Below are experts of layer 9 (counted from 0) of a mixture-of-experts language model. Rows are named router (the router's row for the expert), up (a neuron's input weights, with its number) and show model dimensions 0-127. Each number is 500 + 50 x the weight over its row's rms, rounded and kept within 0 to 999. Numbers have three digits each.
After each expert's rows: a language model's description of what the expert responds to. This comes from a sample of Wikipedia text that the model never trained on.

# expert 11
router:494531502482575553532536473464437444611433437560508493504506412483534425511467454415510562573538536529485517502421574432437471560508578513547535580610532521430496469444594451529554622562555463454533482499607461554508486466480491547457429468448487461504565493519507495510504426462475538572481587409405459530462534467489408439456456567462489596536568456478484545525521513443483474482504
up3:526426492473583569468574437454512496563548525561535550523469470448461501446521472485466555540546484567416529538445558484617471529544573526446498577488518485549486494524428493515481481454583493541563467523579542498477487427517362495486427415511468555561516551472569493546506472404473495445502544410475491427545377539387513563580445542460527514512483500497444525516536559360523445511519
up4:486508548504539516529479433520464537485489469491609509503371449453418542460508490420430548522469489555538408466404553451393552491512488522486434539459535548472510502417535489588461597580485523559469500509501517617539431429502477478463419505545560569514601497532492517535499473403467499466517502520422522526464583523527481533445476557545585478517646485429484489554428546545503523430546
up5:539569547500516522540504525487560476522498394512480579539517494471554538496488460500548532518391508506454431455546626518408529555475454460529512458510461485501510502494570428533453446502549528463514497552536534527446522512440418626554417449546502474515451562524596429467510518421575515435431452454501538539489453543541548521477477448439469509519532457538381537511685491522405429552483
up6:541490445533494505480498461457407521537430444399451475557534491523434434493536529424539419477540513508457509477550573523395505569534533526460565512554503568472472484655549532490531532483508501510515480464481509529546552391476482482421424408419513419456507530547467507505475543440562564488489585536472518559514613505480535412470469557430487518517549531466532694447477498502526460533473
up7:518525520445597506458475551487460393501519440563558546616508473516560546509341496479532455470475579511443543519498538438521481482572568420514512516554553513438566528479583443432557478502529471428413482472547447565465422524462547556478491523387562514563541518571511524571563526471501496522530495461486516460466427557484472473484468556427475447501501541540465494452493552443477370588413
up8:419614616506483472440493617538465535494536390477510432537516554455555514513546480581510517498510509482443466544566499487495522387452460491512453577523504498518458535428477516540486398546501491455532391455469557538472552498506489400495589552433476479488483498504493566491450545524573539529544398526458483547499498503523444505520486494492448366547604585503575554484529484497433473532372
up9:494457464510466550412509533485500444567460535477533488513406531576513546608539452490473447523506422472582517566467490490512529504550446550533494503497489555458511430485584508512542489435438493495526483399481530584567424524448501460512479420588451523473577493571577511471451487554428506542513391483510552435434582588461498468559464493451512446540603520382389483535523576614488546517496
up10:464444536560437518486502497600506481481617499429557487545471433626522506478483434599463439598486469536565568588453531534484556477503513510391441523487509479434536547527498503456528532486565427500466491547537509597521457434409490477450391524486463518524440465423497455513418510624498531457420558474513527536569513401493463442496448467562521547443452538532473474452538453520519472589520
up11:490564547461517451538468404484500418550443431530482470500518488472514494545621436482486526480519502546504561527499495369546531528512505553364537441521508484555522471473504500552510615537444492429568508532468565502630404513520483541426463463587493509536543436515537447424423540609517588527541574440458530347477535513504550520590535534480490473435476457461495471536480529462505522489501
up12:471539545562517578499521528482473513585468468544532528409541481529453465495476437491609537580472545457456540586441416522414517618470548518471520570525504590488458444516537439574562569514531456491538449447533492520494516490421520542535509446444561411526457494533527525448568474515431571536528520413464502561452428358474500442572509574492521511437501510520504443400424554450524464585475
up13:596500532525533540493510497511381470567516531525469465504508447570527517561521493505371513485475478566419557494513501430541495519590500507603442488513495524497511431508528594555500525605569567479561447498464496466435458489462437550481456459498453433523500505488481505463502487450527530518516510368471373495465442524384420557435537640472509476503552445586428443526573555549557503537500
up14:506443556510552515548471518493482445460448531583440584520477429531476528479591504475508525533569465515458516470482572495477520512395455471516545533516432486457483623489544488533552536464469525429465585424575546432568549429513432515445454560458466426530566379476482529499509469468618480504581644463530412486531606551435559477415421520502522461472530488463520474537489537426496456475527
It responds to: List dashes, heading equals signs, colons and field labels opening lines in infoboxes and lists, such as Personal, Career, Born, See.

# expert 21
router:483511499577571511490504487532477468642508424536629437411526488583484478492634515486536483479461511529531484560475465448553514540523525577467455461569455505490579439436549428380460551540446496483479491519514506560489533503445516440449418478405474481469522478527509468632513450520505548601514528397500474509450491491414536535428538497474541507477557540479469558553572412450536501418527
up3:556476405418594518435488563571440458570532495464456425417525525577493585426564472603579451442432501486626444586441545447513478525513559507474491505519428550468464418487539530445485448522491491565525393428507455601562438512543523436428474512534499480494556526538502458530514540465539490488537556526528563524411497486493525554439392508486584544533484509491481602485497515474495457483526
up4:511364464653555448474573434524449448493460496476482508458445504496527547511540499496546527507477497573493535526548418461540502583566426460456482473490503434438490503471538432517534404501412505494485494571479515414460541502494562465539422499506525426627460512509565504557520518592384467484512496507513511628527502526440466511552481608621545422487568491508472569506463519557501480483445
up5:394450495426592498382427553524458359541650512510548432514496561467453494466592579518553538455513504497555466464483495485490468520498510500460566556481376552483451475464550483495419477503444518496474526517540543458468502526457482539459544417515422476582524537585505580464594488574508473490453609516492513466522491568496492559556509510514466559495556440425541592468503461513471457432500
up6:528432547464441465479476487512447562455545428533492402445524555600500500469508552541481546546510490432533508553484562497461590446469585554436578503515480436493535420479516504424478373414522583449512509538513608441527471433535509511520389528517534505542380534496512431505413499591476560518586456411564454571502554433466586454500513491494440512560508469495472488545476533498542455426531
up7:457472534546456542499571442538519454561512449461528505423563589468510478451578561453537481575424494429521487493451489552481491513559486521453501384497488521508583589432522404528490504526479612524531479525521397463528547560454539460458449489524467463514482408460624515563613462542578488518473498480535519435523414453613440464460606479443505567472483470461453502491571472418487477501571
up8:527563480592537511508475619417486490572516445524569523423466511560430618429473476548527588576471440476574489544519509459484489539502531433444489490548435510480493468532454457447516408467539467552551481418527481573481484542491461532582613432482532445535501499527469392520598393537474583538462485542510481523486515526459533527418463493580471454492472479528468605548432393455480532522498
up9:499530534479553409406606468474500506614552398496544549468487383543556615435478467506458504576495554497535456453465516562524491451557597468527563550506550445475546431435530480446400469390561427505454542521447532482516497475480468504537581444475493478539515448473518504512535442445595525418475528496562496598492508478492423520537524482464539516536384504507499562581592522459504506503491
up10:448564527581507545499568534556496406547610422553520499456570494519443565462534550469498497500439530514529398412553519446428555513494556494592503502491460500463525479396491430402525512516562521411378449456515501562521436461409516426500502524492537473537527521536483489511519522451464493610528558511449474512440462508474468404527522530485549424412631549547463531594535466496561487475513
up11:470497478425540583488567636526523557551366554556474510385487525517466504373495477440552409427544571395544459546479499483461488456526543604591503515468488467473580491453528487528482489485522530425542444508541561506471488545478540470470436490507469467544489420497505481503474517508573544474590499510587455443534376521388509560474502462545524454515525519513438482433560480473553557455470
up12:532463470536526536493490574511518450497495403474515475389443467469446511464466542490546466434549551528493530549534444425567583507565441485473507558509509587601452525479583464515498516563533422525523516416545489522482488467490454406518532443504441470435532496526520470530534427567485536498507503464513498528389467480506588563570501482525610485503633653491452534414462536471510366512434
up13:444497452522554592384504469516454497493465530458635466445505524473468592570488459547536588487484597496519525450544513390555539485525528552465400537433502405550535430446571405438524504518555541576530451512493527551541491489510570416441388543569487539537483486548492500511455528609503477459485546469515442523556473516505458447520509551473540446467485576422518507511459529456502558608441
up14:417456443461578502536462523446496432484446572447648392423478556541514475533469471537581585568489516476560594514460514501578522466523485548476486532534523507483523498475609418502529502436509505593449505522442481503544534549447503572411483442567488556504501473452479469562528443436548501515528464563460518481415462475535516512446397395522503479540582514577521541472494470430401534595513
It responds to: Table-cell pipes plus articles, possessives and was before a noun or number, such as a, their, his, its, semicolons.

# expert 47
router:452521569509456451514469540559465538571441516558517520479558495599525511460474518452412568507463447418410439514440503499484464515590512558498529456518409581448501527468537467419521507565556484471467507544474560464428489461485487525461487485428451522544570441584578404523511391474487549483463455615567500491532483485515475408456458547497460534505508572435360572553507584506442438505584
up1:516462561556469498404499530465476554533477561485591557472530518489465500556520511489541512508462491472421542560469493444515439659549426562587436542502502529566529551492574427487515442461467535463428501491551528487523482448371480454412523451518443531542475409537476543481584404484512588453485460526508491475487460539506466539564535413496468431580491576432447543581479544451606554551554
up2:460517594553406457459573553505484440571577518604451445524565476557609455465487485463327530505510476403528539488539483444488456450462538469527472490481505526484455544501511494530497504451552498482451562488539593457444482434525551493527543518507606554561518529579609481470481517535470524497434449528500436568573537526408493460454525482557450508521543511509429521483542476402440410487600
up3:492488510556425435545560595546439541476521491511493507521531383505494479464518419444372616530490527497466511479483484506503493453558461516601439508585527553580534521460482471498419527510480516563491518478399554551463510406438500548489460538501535507569552491534571370522577406455374531430533528515504566543537519507403449426518501576545456531473490458438495492596505529473435504492519
up4:503518530461433408514482453500399530497478504506544521493481440606596573460470498455430468533480428493451506567429422481568459466485485487459517499453458530378462583477568447552578523440557413499508506487570547559482565496497457545533516411486427422558586586608524492592489504422494467492550440560551499479499563570437478475375511494528459553561527490494526440524497545523517494567530
up5:421462564558515509470438450546496538516524474515474512521591490526526504484519489563382457446526476486479624516493538464466519519456484454459555444474554599467508474462518470506511487552413541455456382565568496542571420467521554529508392484543502504454474513559424487429536543445511485472606439551403645550531438615450485495478550545467453494469426537583501482499467513590442466474510
up6:468533573429517453574481447510528464485566518585451482558536549501451487517509450544421537519502425615510452503442557474479432583419505487433528440455504489535499571493481446440475458518614517519584392479467571489492520397465416508586505504479512422478627387474535459526504466509465513541538490518509553516398539488500570438431445511537505484496512577542451619526574478538469527501454
up7:446523519485455501483587527493363588437517564476526559443601557448497501456451514523538487468444437434450543521438435485399464486498479615481467500490585455540454558521539406398496487476561523498515461477494564572588461439533575541487449527494482500582507599535501482578512532439474530570570476582477587541472450449535480496507476452472532541569431488457480547556608541510487443465523
up8:390555508482532476497531479470508513492498379423408436505487580484407455505536514452482528415428401501548574537459541440402517596541448623512509554551493577478389481532505464579538596414526494555504471473488558568451464475489530501461512524532443531473501498564626482503543477442576557511493464449529462572515510527492501482544491465537489536488493621528475502466494588531445499581507
up9:563582510499412548521522466548457518479491453574515562429562435508523529433466502510525590578498531407409493502414571465465550459525503484469483479560373533506442507473469470466573566349555540523546547498483486475451486463384457481540479458520512527455467521537501545502598479551486525468528503523542487494484482447512530409517489417471516481527402480535402541564533602531417541513622
up10:496508495490576414415485563485581455476417528517471562453650524441557537463494429454560521427461591508384543595558588468619511497515503483541501486498500496428565519497452506489470410491482489501527556534470579494546521598488637404462519555523433461477456523510488472456521497484577488450474505530556487454450527509487421431469472558462479523522519507453478518440448462425494525501605
up11:394478515539583483451506483530498517456471448596437396459540435493460544452528569506496539509541486514449503573469467578528481442526545548521508435645500660471524548505495387527493577457532497458475368470434550388464529448481486435541491513443487469457484463509569489490565484447574491558461534472519528444567516548585430561468487518537515544557515505597476478500546495454493501536564
up12:464439522525495498423512479529469439522548457537405513428541528389532500457559538521557510453548487414498493454480554500420506531546435569549632435562482493527528511446503539502459613463489587434523523520520379561406512509440508465535426527493481492484401467484474502506490537543479612499493603546517436492463507538514484454532482499520473515589475586544398509503565447653463474497502
It responds to: Measurement units, single capital letters and numbers in data fields and tables, such as km, ^{2}, mm, M, 0.

# expert 33
router:472444535530456531558562481587474449591494411562537556479595450476520460495437485447447515490506528549402508488569503437491525613489490521427472555541530484492569456446535466469462549510476520406590434587516440572503512501581496470485537475484484440467542461611570516511603428457427467580476483473485512449528519535524437332473461534534507533451554578460451509531502527453501567490560
up2:451522512475535413408498531480482474546485432564489481429544542548486560506511467449560480495490460524457513580532396534457502494461480429509506568510528507492532466542582404493433507506420567473475519421439461631462547443513484512566529605409505482524646504465530457486573371454528452434538528500420535552458497573493535493478517515446516503478503492404528506597577462517603555492457
up3:492433483568332534559546446483489550518431492581493540457451541400573432500461521534392487547498487467506518553434489439614582593525558563501497462488603506523451463510423416503461482520434458511445473494539483470535516496488505492533549486467525490508569427507512515561610497437471535535500591488445555468532521522472470458533520451511637408513573585466486434466527544502498508436477
up4:529496533530474604455385522506440487549425419508574537564462404454603409485490458478504475436546420532486629517524533432528514494426445527546442534467531529578562517443468515558448567511520518551561473504500469429557467478475396519455500444437550520499478562512474570470586433503518410485509481443487475476446486497527508434565494608529549506522563623520490492450480529529451575506436
up5:479570594524577546488449436465510448460497424531445520514523445427519553598448438459454585542478531544482452534563523437517472521486465492535452539540587555509570512462490516438521574532515563476528603552569480568570473467477464522585515474485478491499480533528551501507509354465391518480491515548419506511553498506378548501449475489574580506505555494466414445413417445399519528527565
up6:462580504521476448454545455441529462530531540611493574439556504467423483466546479526590521450397514523470516417555513436504403566476452413468548516532564462552543474474494455523539461586516534462561402668547446516534520462585478514509549468490566555516491479515455510551505453535512455435367543447418529457611536437474534471496482503494487509486520524455485510490551489496475580396535
up7:566487578503595527434556463502484443586486384526559519483439566530554582499507516496395458471487502533471468466460541434379469556441471512505465568504503482450517417446533416506521490436531525494588551484527450613453528497564446531459543486422549507436494490421533588501505491451546452442591553472506534474517547533483472587377486464550570455486528472486412551518514463489563504437584
up8:474554547432494560589490489539542503430414480556472538543540473529536415596466476445453542430497442578454524504530488489477449475497442495467531529536492385538443517384480492486488487530479603488494512609469405524426484465547541498455455421474586511429476527510482586564538494541532522551500588488371570487570436493516504453520563512471552477399517461615539527402514534444514471474495
up9:545476574494391604495436479537514527481478413562478441389516469511502484574494375523475548516567450532536594553477477445505478488537577411554475576529518483539516474477452615501519505400511493488508483521499486547599514496593516508378453567444557507528409488465501501556577529531445405509478556467518509442507547516518387500482470470458541515549472589487472421507524451407537490528510
up10:454539427482472414512524516545430518497476505506467467553471502596496473448477481464421480459434502465409574423456576518468530491511426490440395542532493425587469541481529538488417522469493540518597540448523517504496610569522591473530551560511419526426507433563535520579458466496526531598480487500422494513560527505558518499483484493448486503509467623392393529523647439497499519489471
up11:474515541522552518508495438470479530513574416477450402416451480496610536535566412488411526435482497572532525419521583528452561554479440454521537514503518475435568528502489501429462536400511562574542528517544502511520482475494508486449560575453487474423491508523492578468482553415498429527601438453519466613545599540512456520391506522402530502519571549523521505419591514473528562420476
up12:485524467535526592460515507473480517512471477528528504525529508498502497519546508515516500451483491500423490521492509533569467416529511535575528461510434533474487468505424498538598395567546500418442473471520464475556595573546662467503522457425485527479402497518548459418527403558507530594509413406503522451545476464522523401558431563485628480464522569436498462472524503507627417538574
up13:492496508514535558489547477519504484483438433521475618485566498456421603503460400514463535413607509503445538588568386495462443527520583506420451572503591413496560466447501431473459433532422489464596513586480570490514478542455429517532520423481551466457507515533540557499537415515487522518550489517488471372553538586578507427543510462470481486476577543505511492538510555447446513451485
It responds to: Adjective and nationality endings like ic, al, ian, ical, tic, as in ethn-ic, diploma-tic, American, national.

# expert 59
router:453525563540499426460572526460437573584523467473590463483501460533491477546530467499475595568495483545377471513492495459548521426473528478453532488549516462447545496514556526459489576522488482542490385531560543548525539449489480418505529524523506492531607473576572513594466483563444550528520502469481491501550518417420491422337414555457535498542624549488463564508500517482372537478533
up0:468506542631517509516506568507463443573564474428499439471474398498466475584553479551456542636463500578434490541493527476474496470559440522559470447481493490502592540440499550548484483491544521566509486435474593449463486474493503469516470513500503523503474500508414480547578424614521554535480478351427500564559453469506472416467403437527489450453567553471519406441519470580468573478467
up1:456608520615501435494483488536420563429475393458471485488509517485483561485471511495502530543472487556432552463401547464482557590425502485507420497469502476370554508482561590373581539542511512553629467451395491490449470546530554447480515520488483476545568519460513532535443459519443476541464507505478475495495471564433553484465458541513580581527489506422480525522576471490580567413530
up2:544464517469362551419689507488424515501559522458567536516506531485399536453494436518500557496485503416485510533481571441557442467431504507519505543537474464500447454465586423473592502509479527573588447587495477534531530512499453419483544434467492518531636519487469448537495485443459511594462554413482505553487559513455549423490461524538551467476554522535565548508424436489451466515520
up3:504463461589486531450481521555517582495446490496482490501556517540516550548457428523489557467407481452475478538470496454509580568410539478570476516510594513439604523524516497481607509431446430513465409589496511623524441539385529457599489455510525498615496512480503512617502497418491443488531525462484550426481591482434383435446538536554533516491417501520535445516460538503473521465471
up4:541478532526515486535437544393455470464546510479465577426432472593503509559545487563518574450509448505557461585471542465514574532555526426515534569535528466494594538436543494478505515499446535492534516490450483522446498416439407533554561440471506478566528486418499492545466422507427548585543538464518460499485645515415457472566371464476517409476528517517547464490557404561425583496467
up5:505506512544553499453592501567554557529441409391567469496490486568567516552477493542567481529421496504518644538528477510431446497491513463583496471413488523472510448505501508475560483500560613553505492444442543545586504477526407547391495473422474482508506518515487535656502477544413509510564475454434500509486470470490528471444415512431549571585537482519427435501426443489468415506487
up6:530506540547548498513590470512436534538398435510473508498501508409540485573417506463434526565481497529433574528530521476566517480533478440479471468572590479454566478434451493436491450499509496453547434539551521579561536422541477585588598480505510395515528500519533608551514480548456501503556481542464451494439472399504529514444464512580559530501515500459395499434355525421440558546448
up7:487468522485487534493492444436509528533579560540546556448484560484457529522552361364480494513510507514417441482475461448536469467441516527469494476591505466494582530449569559495500494566548493462509442617527408454535537469630519489473513555525555587531620493449385510428463535514415557515480558527496478478541524478537471455504449570478499558421603515477426431520497488506453542447571
up8:488526596466481508544550523423565481543531585525536527554437533529504423520436433484395511472439489581470455463461538502458496492469604579533374479587477518449460432572521521463468503481549469478539474464552577671446552549557494379505561472531473515532545454545551548553456511461428536542474497530511406507512461435490453499460495473430437579444454475474529549500564492491428525458529
up9:493580551538505550537551464420527536528538444539484545505511516484529540480478491475529490499474452540417545468547466444489495541590558428462574485553461541485573458460534419538428525509463571560533377605482459424382482540553492460552453541566546476499538461492562523535569608523507527502453529453370458487502505501404461493497481475367483501484579455372527487492433542527467582501455
up10:441502656503401456486483523493522612549489462441524563477513441561460548492521396441421486535499467517520518488421425570530486452527467496533514402507416577539490573506643557475403510521471472465493466448559541531519516499448637396532505588519483549536535490519473503467493459543432554608524443479526493508460422529415413472518498494493516520549544552508509512557485443487493496513520
up11:493480504477418478572613520451488480423483514562538517502544529535503489581481517493462564432562570506473533518532532487549437508443504468412555426553395443520481550532508489478450517506545453476485489521511504497559495406525568526460521534465518398543527572507536426501498498509505541528547522445445615526513565465343425439432405493420527582494533450502551578571473388507478483612453
It responds to: Word stems after an article or prefix that await endings, such as commercial, beginning, Representatives, organization, plus months after On.

# expert 16
router:513494567518451528493473575559508564480509518549480474480564452537467432540445523499411529486525466438474534584478510410448478551533596508412479554626479504544498438477587485382466538504424558476514553471547469502457505485497443496443556378503465465432481517506608477556611433478466513532425510374477576512522449542536391514487457577535564553548524502404514522549475543508500514465493
up2:578468487468493531475500456505488507512510570494492439496440487457460571505412595503452511503561596462514543571452485430520410506480479487561428492575489513561413524488506512484501537371512510426518574532547500560506530544592479467441454309444518474510511561554507446555506497455468527494499481432414569433476528449567491455481499545567519495465550505491426584547495494629492502408579
up3:545505463499512529509481462467537487520618463484429420487607508571536506503477575522414480554539500474484617510492559503561513524506556475430494481584613464471554495428553425427478494519493462450563481530504537494460464429490441474461561486424440373589379505510492498498522505566429462552426541590509493484451547515611474513541452573486489557503449440429518513498480591514437581456521
up4:556483488494452523490463552506555512402516501565413441452609508547481464485503522527442505466399456411473565524366499558448529523521497524530570548550439427522447410508583554398558476505456481467461520483557535535541475505498408472561505436557509530486516466574548547573493561492457444544545540406480550545571509494574374432520493518447541486500463507392481506472592496523525424478555
up5:530485524555564510465489522448568436449502535459565493519581437522467449459453599520365506438467420494541545642368532405503526590473502467492555458531536603441560432460479419457513460567509471503451447556519511395545479548504516583451559552485533436506541514489466487461478395493533513492511537491496550499601516436491577501494540484462532488499551568502512487528466578554429522456462
up6:502609468517484491572443521455409530514456522483482619514570469491488538545437409513464539466579498522472502550430569464436524414552500593474416521525543560457543501449561454451507478471493557447503530428438620512475483440535412513439498500457511413414430543496555516533515563522461558617548607452455514504594456507530483515485449473409521578429467512537490459528478486535484556549454
up7:577422447410496532534506520505459518489544495547497483462523489525437536546380486501408525540510515515355523604493509443414526522487563519503537567564567528554470554461621511444591471586474506500472556465534493496583545519445490444429533442478561383527547562570553529564546466421488481484537522511461554551532492489479502448515409522592525504410500462458424459508497466562407472516482
up8:526486524565526465410490565547475456453527504482500410502585509478564487542516592538557507481452439449580420537435500440596395496522444557474469613597482461541488405482484589477413510453465520433505566472478420539525500482476488526430500498456505538487558559505562511547549550456406505541446523488395493602424469462565473510465476507597536390477494506497537518509603551521471461519502
up9:534441537501526448431561505592521495443418528562529533491493506501458439436540516575447512560539493480499548499564453469492486563559514517474447617501517529518552487567601416469445501473519452467546553374551381482494554429559462447528485543505479508470623480502489435495579377536474558519468544474452512566414521451561427529496492446573530507488537565410456479470414495529536533489406
up10:510465592465394513476470588554464476445448448526398488466577558472545424547524545529404546510402495527468525574443509402571527440489569558443614454562477564460543581488545458499478495480495462529440505544527535507556519434571442457515531543423512459447592563481491451491530536531435589574498473476483569401468488544488441559489495524468550524484533515471482543498420492411511540478408
up11:485517555495544441492505534492553502479449486473520514398440356588499527525481607469457535606583486400447529530481486445462467596587556428424422502490505417464528399538508538485540536490464578513454465490547482495435497556547504507420509446555482506458527525388574525473516451509552504529442512491517529397417497451493531556476560551536568533520587504547431543529474521538581534426490
up12:521436554580499469518507477454486567447503381473500466356545462442421516529510502510486559568543535468508420480467434460551573493515466487531478544562525573486517486584391495512474536516555502540578580448490556518489505468449520489535438488521488397526455594467486587385516432450489555495564469419575516504485423487413470511504447503473603563520585558528502509468583430561482449493545
up13:485530416467512562437568513498491521549529534503519466468559464468515460486478486470449546469471404413512527439490529488381499446489585485516578546475444456501450484457554507397635503510503555545542425557540477539435527528536558493444497481396521485543522488516480505456545480545463430476492654427566459447576561460555439521614427563592533530510522451490532460575482588481489526458439
It responds to: Direction words South, West, North and the th piece in Ne-th-erlands or O-th-er, plus assorted suffixes like -ish, -ive.

# expert 54
router:470512477565592453482464458521460536500373454556527459407545536524581407490452506519536605530487438540471521491486481446408481491474544491535586603522507425435539466548489447402458494612557511451501475551551504571478469374558580542453442501518538438471494440529543498536544516581460590499505531486472501433497484434522509585464509632513559513551566544540521513516544506464499425489474
up3:541514435469604516453452418433463488522435526508491472378521491472516432506482422521460523487486467551511586457560532490457475565498458561503594603425521467426552454472496439479498459502454567438502529453534477454459491559545441503598538470516472409499548532468541496451497595484521466647453568494504477529481529535533481541434505510451573393543556580558498492457556420602541477520585
up4:548406547460519445563466373430570456511449538530453502472466480434480468512472474479534523526458520520464464485500539575512464533567465496482503518508550530457513486503577485387539468513433435466508532490444458554535547464559541499546485527620520539430445493525507563515489529508512534568466578378450458409545542466506428545517623471574574531464410661444497472515581536448434466466500
up5:531553495420558540480470532497521490532468424538553529449418470532549430531482553559496495548553432516508620511454482453418550480532544453550555609657452448489597550447463494487557565440529589514548501486451464495536561470549467393491459562461507516475489527485492518462517541514418480449516559537549504466473540447455484485525467455347564497521425545507494572477590427520468469415470
up6:538598452556557494539466426478363599574498444637499405478487487479523548508506530557516500494459490437550514520560451542448470505395519425545529477450503419507463483461477472436563490554520436463495474483534401546462527409581527517454455486536561496516550461480574544532569467542491431466557482456508552476446562526634551575465455513438563549562509541466531531561456444486486490448545
up7:464485530523566445459467443554437515463513494557479513456509648404435517451477512432486629526456525629491524585479564457526531626515461517514565484485532526471521497530453375471476514463495516470516560547491508520464589498581520468523496519439431452462537519542578499538514533552505612466528481498430437435486484396507507567425498610508502451428536549466495542496445450453515493480406
up8:519544551537566516605514536421553485478518501535508531522492470472555504440429555593593502563497453622438478617510481444458497468468409526495561471420457478396530577548552457401477451526549465539510464411481428527442463419518460632502515421517521491435520529470493489570537489541522599546450471503543508451478478550413557529459497572580523525545503506443486517525474524455448482443431
up9:492520496497514545494451490534464485537418431559545502434519540515618578509574490473461490507464409478515507558558420461506537589585488535475484577590534547495542465445450442491403527588566558528526486481407411530468445442568521467512501484497431442602553489470546499468671534485455554476484405457555491481556498469542515528500510503556476450558542522530446526463394425462475450551454
up10:517530397460515435469513517545450444465456434561527562516504456577412458451449449466542526537479448531448469455537542417456481566424519486493450579420462488535431504511544439480544498524566534417537496485509613570581505447501503592528551490589503475419567562491423501565429562453519600468556479493423449517472526522430446532445498602521491451508618577483480439539544502574481492505482
up11:430555460552475526504506459500509524429451535469506472438568548461554489531512515462485514559517430422572502446476574454556514487535497552491551539434506476521535544562465434495453452538456570531535410490592423487475445455532493474403478489448493443519556460531484518448621597462431543374509506491548609464505443492566555470575537559487523436479475621544444546458613506462553407476452
up12:531510527513541476525425442607470458567533504426476445433547524503539528459513539444569529515489574504448530435416493522530527597472490505587440541576488485499506427573434419422497492513624528475545466475504503595441535410572505508483545577452545412553490469550528481464481530470480430592443452536431544511584467495495524599488455482546610574539548514408490541492550461517474438434470
up13:408465547459552411473483536413467447402459518500443500476553512487567518530459447423496555441530466543512555442434477515506428516503503457609550551541529601473519487489449418484506442601567408351519522574484544533574515453589549431410499521487507489421540423549467518463485542616548538499442568503498464443517551519551551452510464542554542493476530545505477458453528475457482521496575
up14:497436451535535611490515484394527527464415423508572486437520525382520494475521577612533582509519422464482495468537422454480557504501513486493600521486530482515465539492510470511439471538512551444508463435597446567387453436596539554453406533477520453515512531466464527547537461586488510511503566518459569536519516551523469446433353603477552442541472537479489557510536519511447557532522
It responds to: Inner pieces of common words such as B-al-tic, c-y-cle, his-torical, plus time words like early and late, and Cyrillic or CJK bytes.

# expert 43
router:458467534485501487532522458504472584535476495547484468456501443493603465536477469513476585552568417451453495566519450487444435561575593519432524565527548433508512440525507434568443591514468587492497438522535435542532511471562412518319463516518478493510504476503491416528545489532484581465493491476518511470503547424493466398474416572473661498539545578450444528521558475532499518470562
up0:488471504471538522569497492423489535516511470447520418420481487521466506509570483548509523568485543479491552596560452491539466484502528465521574549477466482416417376494492366432448527484550492448537433535472500467493597500512404536538504492482567525516513495517504586561569611500469526630521464503484528438372516432476529519465394466464574468469573559627470514441559499545482545458509
up1:543410538421504534569604377505530496528432468581457569535489378562400521508499484463491486489509459470455429610515509570525445498553550426490489510493503462560468509502537421491425526538434534540511424481503504525464487475510464429430427510546527512520468473549545496663500446437452571492459509500499558523547501539562541484505524495604458473546591517446492538545612431530482516435538
up2:482517557519474514446456446558443442591506441454425502396435486453497550545585558492449510454521445435555476513563474561484430451510536535460555457529465484500507446496465563522540496522458630513695533525547444531506557518530537589398444494434470484549482468491568495484487402476503450508516620479543496524524527535451385507490443506505567501503536514579513539447503519398560512525515
up3:502411570496432442520463501482540558538554460488527530504574532423560419521545444466451546470567460518491484437566475501535512478477479463466505507507486539543503502584560512473397511484573668500484340464574577515523582541597458411426522550509496478525547461502395533566523450554467517464500463486430500473544506368443519490409440549464561517518487500515446523489522478490557491446545
up4:474510490506469484589362473505473567566495475521489570432564409432591474565476608580519507578558472486523411557425446493520488470499554493487495515590608511507531501431582411497550549468438484525556506529499435454504482457493442479523379487538585400539453517428481540521549490514454438569504449496427551568430519574489441396461424491510487499511491552458455503521503501508507527503445
up5:527501458488489491481518468556493545536491481586485520576514472571505522547502350495499570514525470426471507513449475438445426465564431430434506559552535489487469503498590443587513518467552536499502444559563427607484572499551474527498442524511502513464466444511417522458529430498550494537511440543611509468372500567535413499580382506448606484485494512477399526474452598457523498444555
up6:490423522464539463480486511464568544492546435530490548493528470554586544535573441464512472542506428486592481500432455501473543491405525477576543521525584410502556531437514545482460467558483475441518420551541436552517638526550429496545512406527415516528540541426624444549524540513416499517513516348456504386561460501467524455520511531478522488587481520433507481532580487555563512482468
up7:527452457601532444505465453419445594544379556575543424441454419448536502549470410490544558535486474514508545544431489474474493493526572479498459535449595425531465457469525463597482567539435520521487518476490486548572497543641476578444465517520492562479531456460465546613427527521511507499467461470482442528444453471552515493456473553471592526586560588507414528514511488402510507492547
up8:454488477499559543507486499470489556574407496440525535480542509434593463548553525480511503563516403532410612543511499503489483547510457542533492579557536405541603476576560395568429503479479490537525534547438448533438504531570466427438475566517513496549451494443459405494586503453502540452542542473604426515427515416519474435438557565528494501425455507433480381448558517501519525486479
up9:489458489493508437500523485442407534503561490535410482432488609556548425518480471516518556526500450523502589631552490560480463570494498539398508535563524503385491454511393458484518548543477498470561462497525507551616501418557457492462541581507484467427448476553466512542532577437427575495575454477553518527399474516481584449472477531479462474460513570504569447441555420426462565541497
up10:393466503610575530515522498531576479536573464534561467498382496529402485518523471494492538482530466524487596463432474531400492486543533555473455494450511481495533458492463483428559563479425560516453519497499583556474503444478515532462386506477474429540484594486479428534479504470449525378525451563510513564541550576511449467484457584508561590550516463580411519569468500401582469427484
up11:537545501547482551552584501560440401533575560597402532514545499481563490508444532440506526540468527419389509422466551476495514549532505416455505449473542448491486530511455524569618500618401545458494503482555478495487471508486423420478437581463493457477466586445460459538441480493564529489437476491533471542520543478438455479399438509454510440553628528535535528584468490569437477497501
It responds to: Word endings such as -ing and -ment, and common words like where, because, though, way, role, as in on his way, carv(ing)s.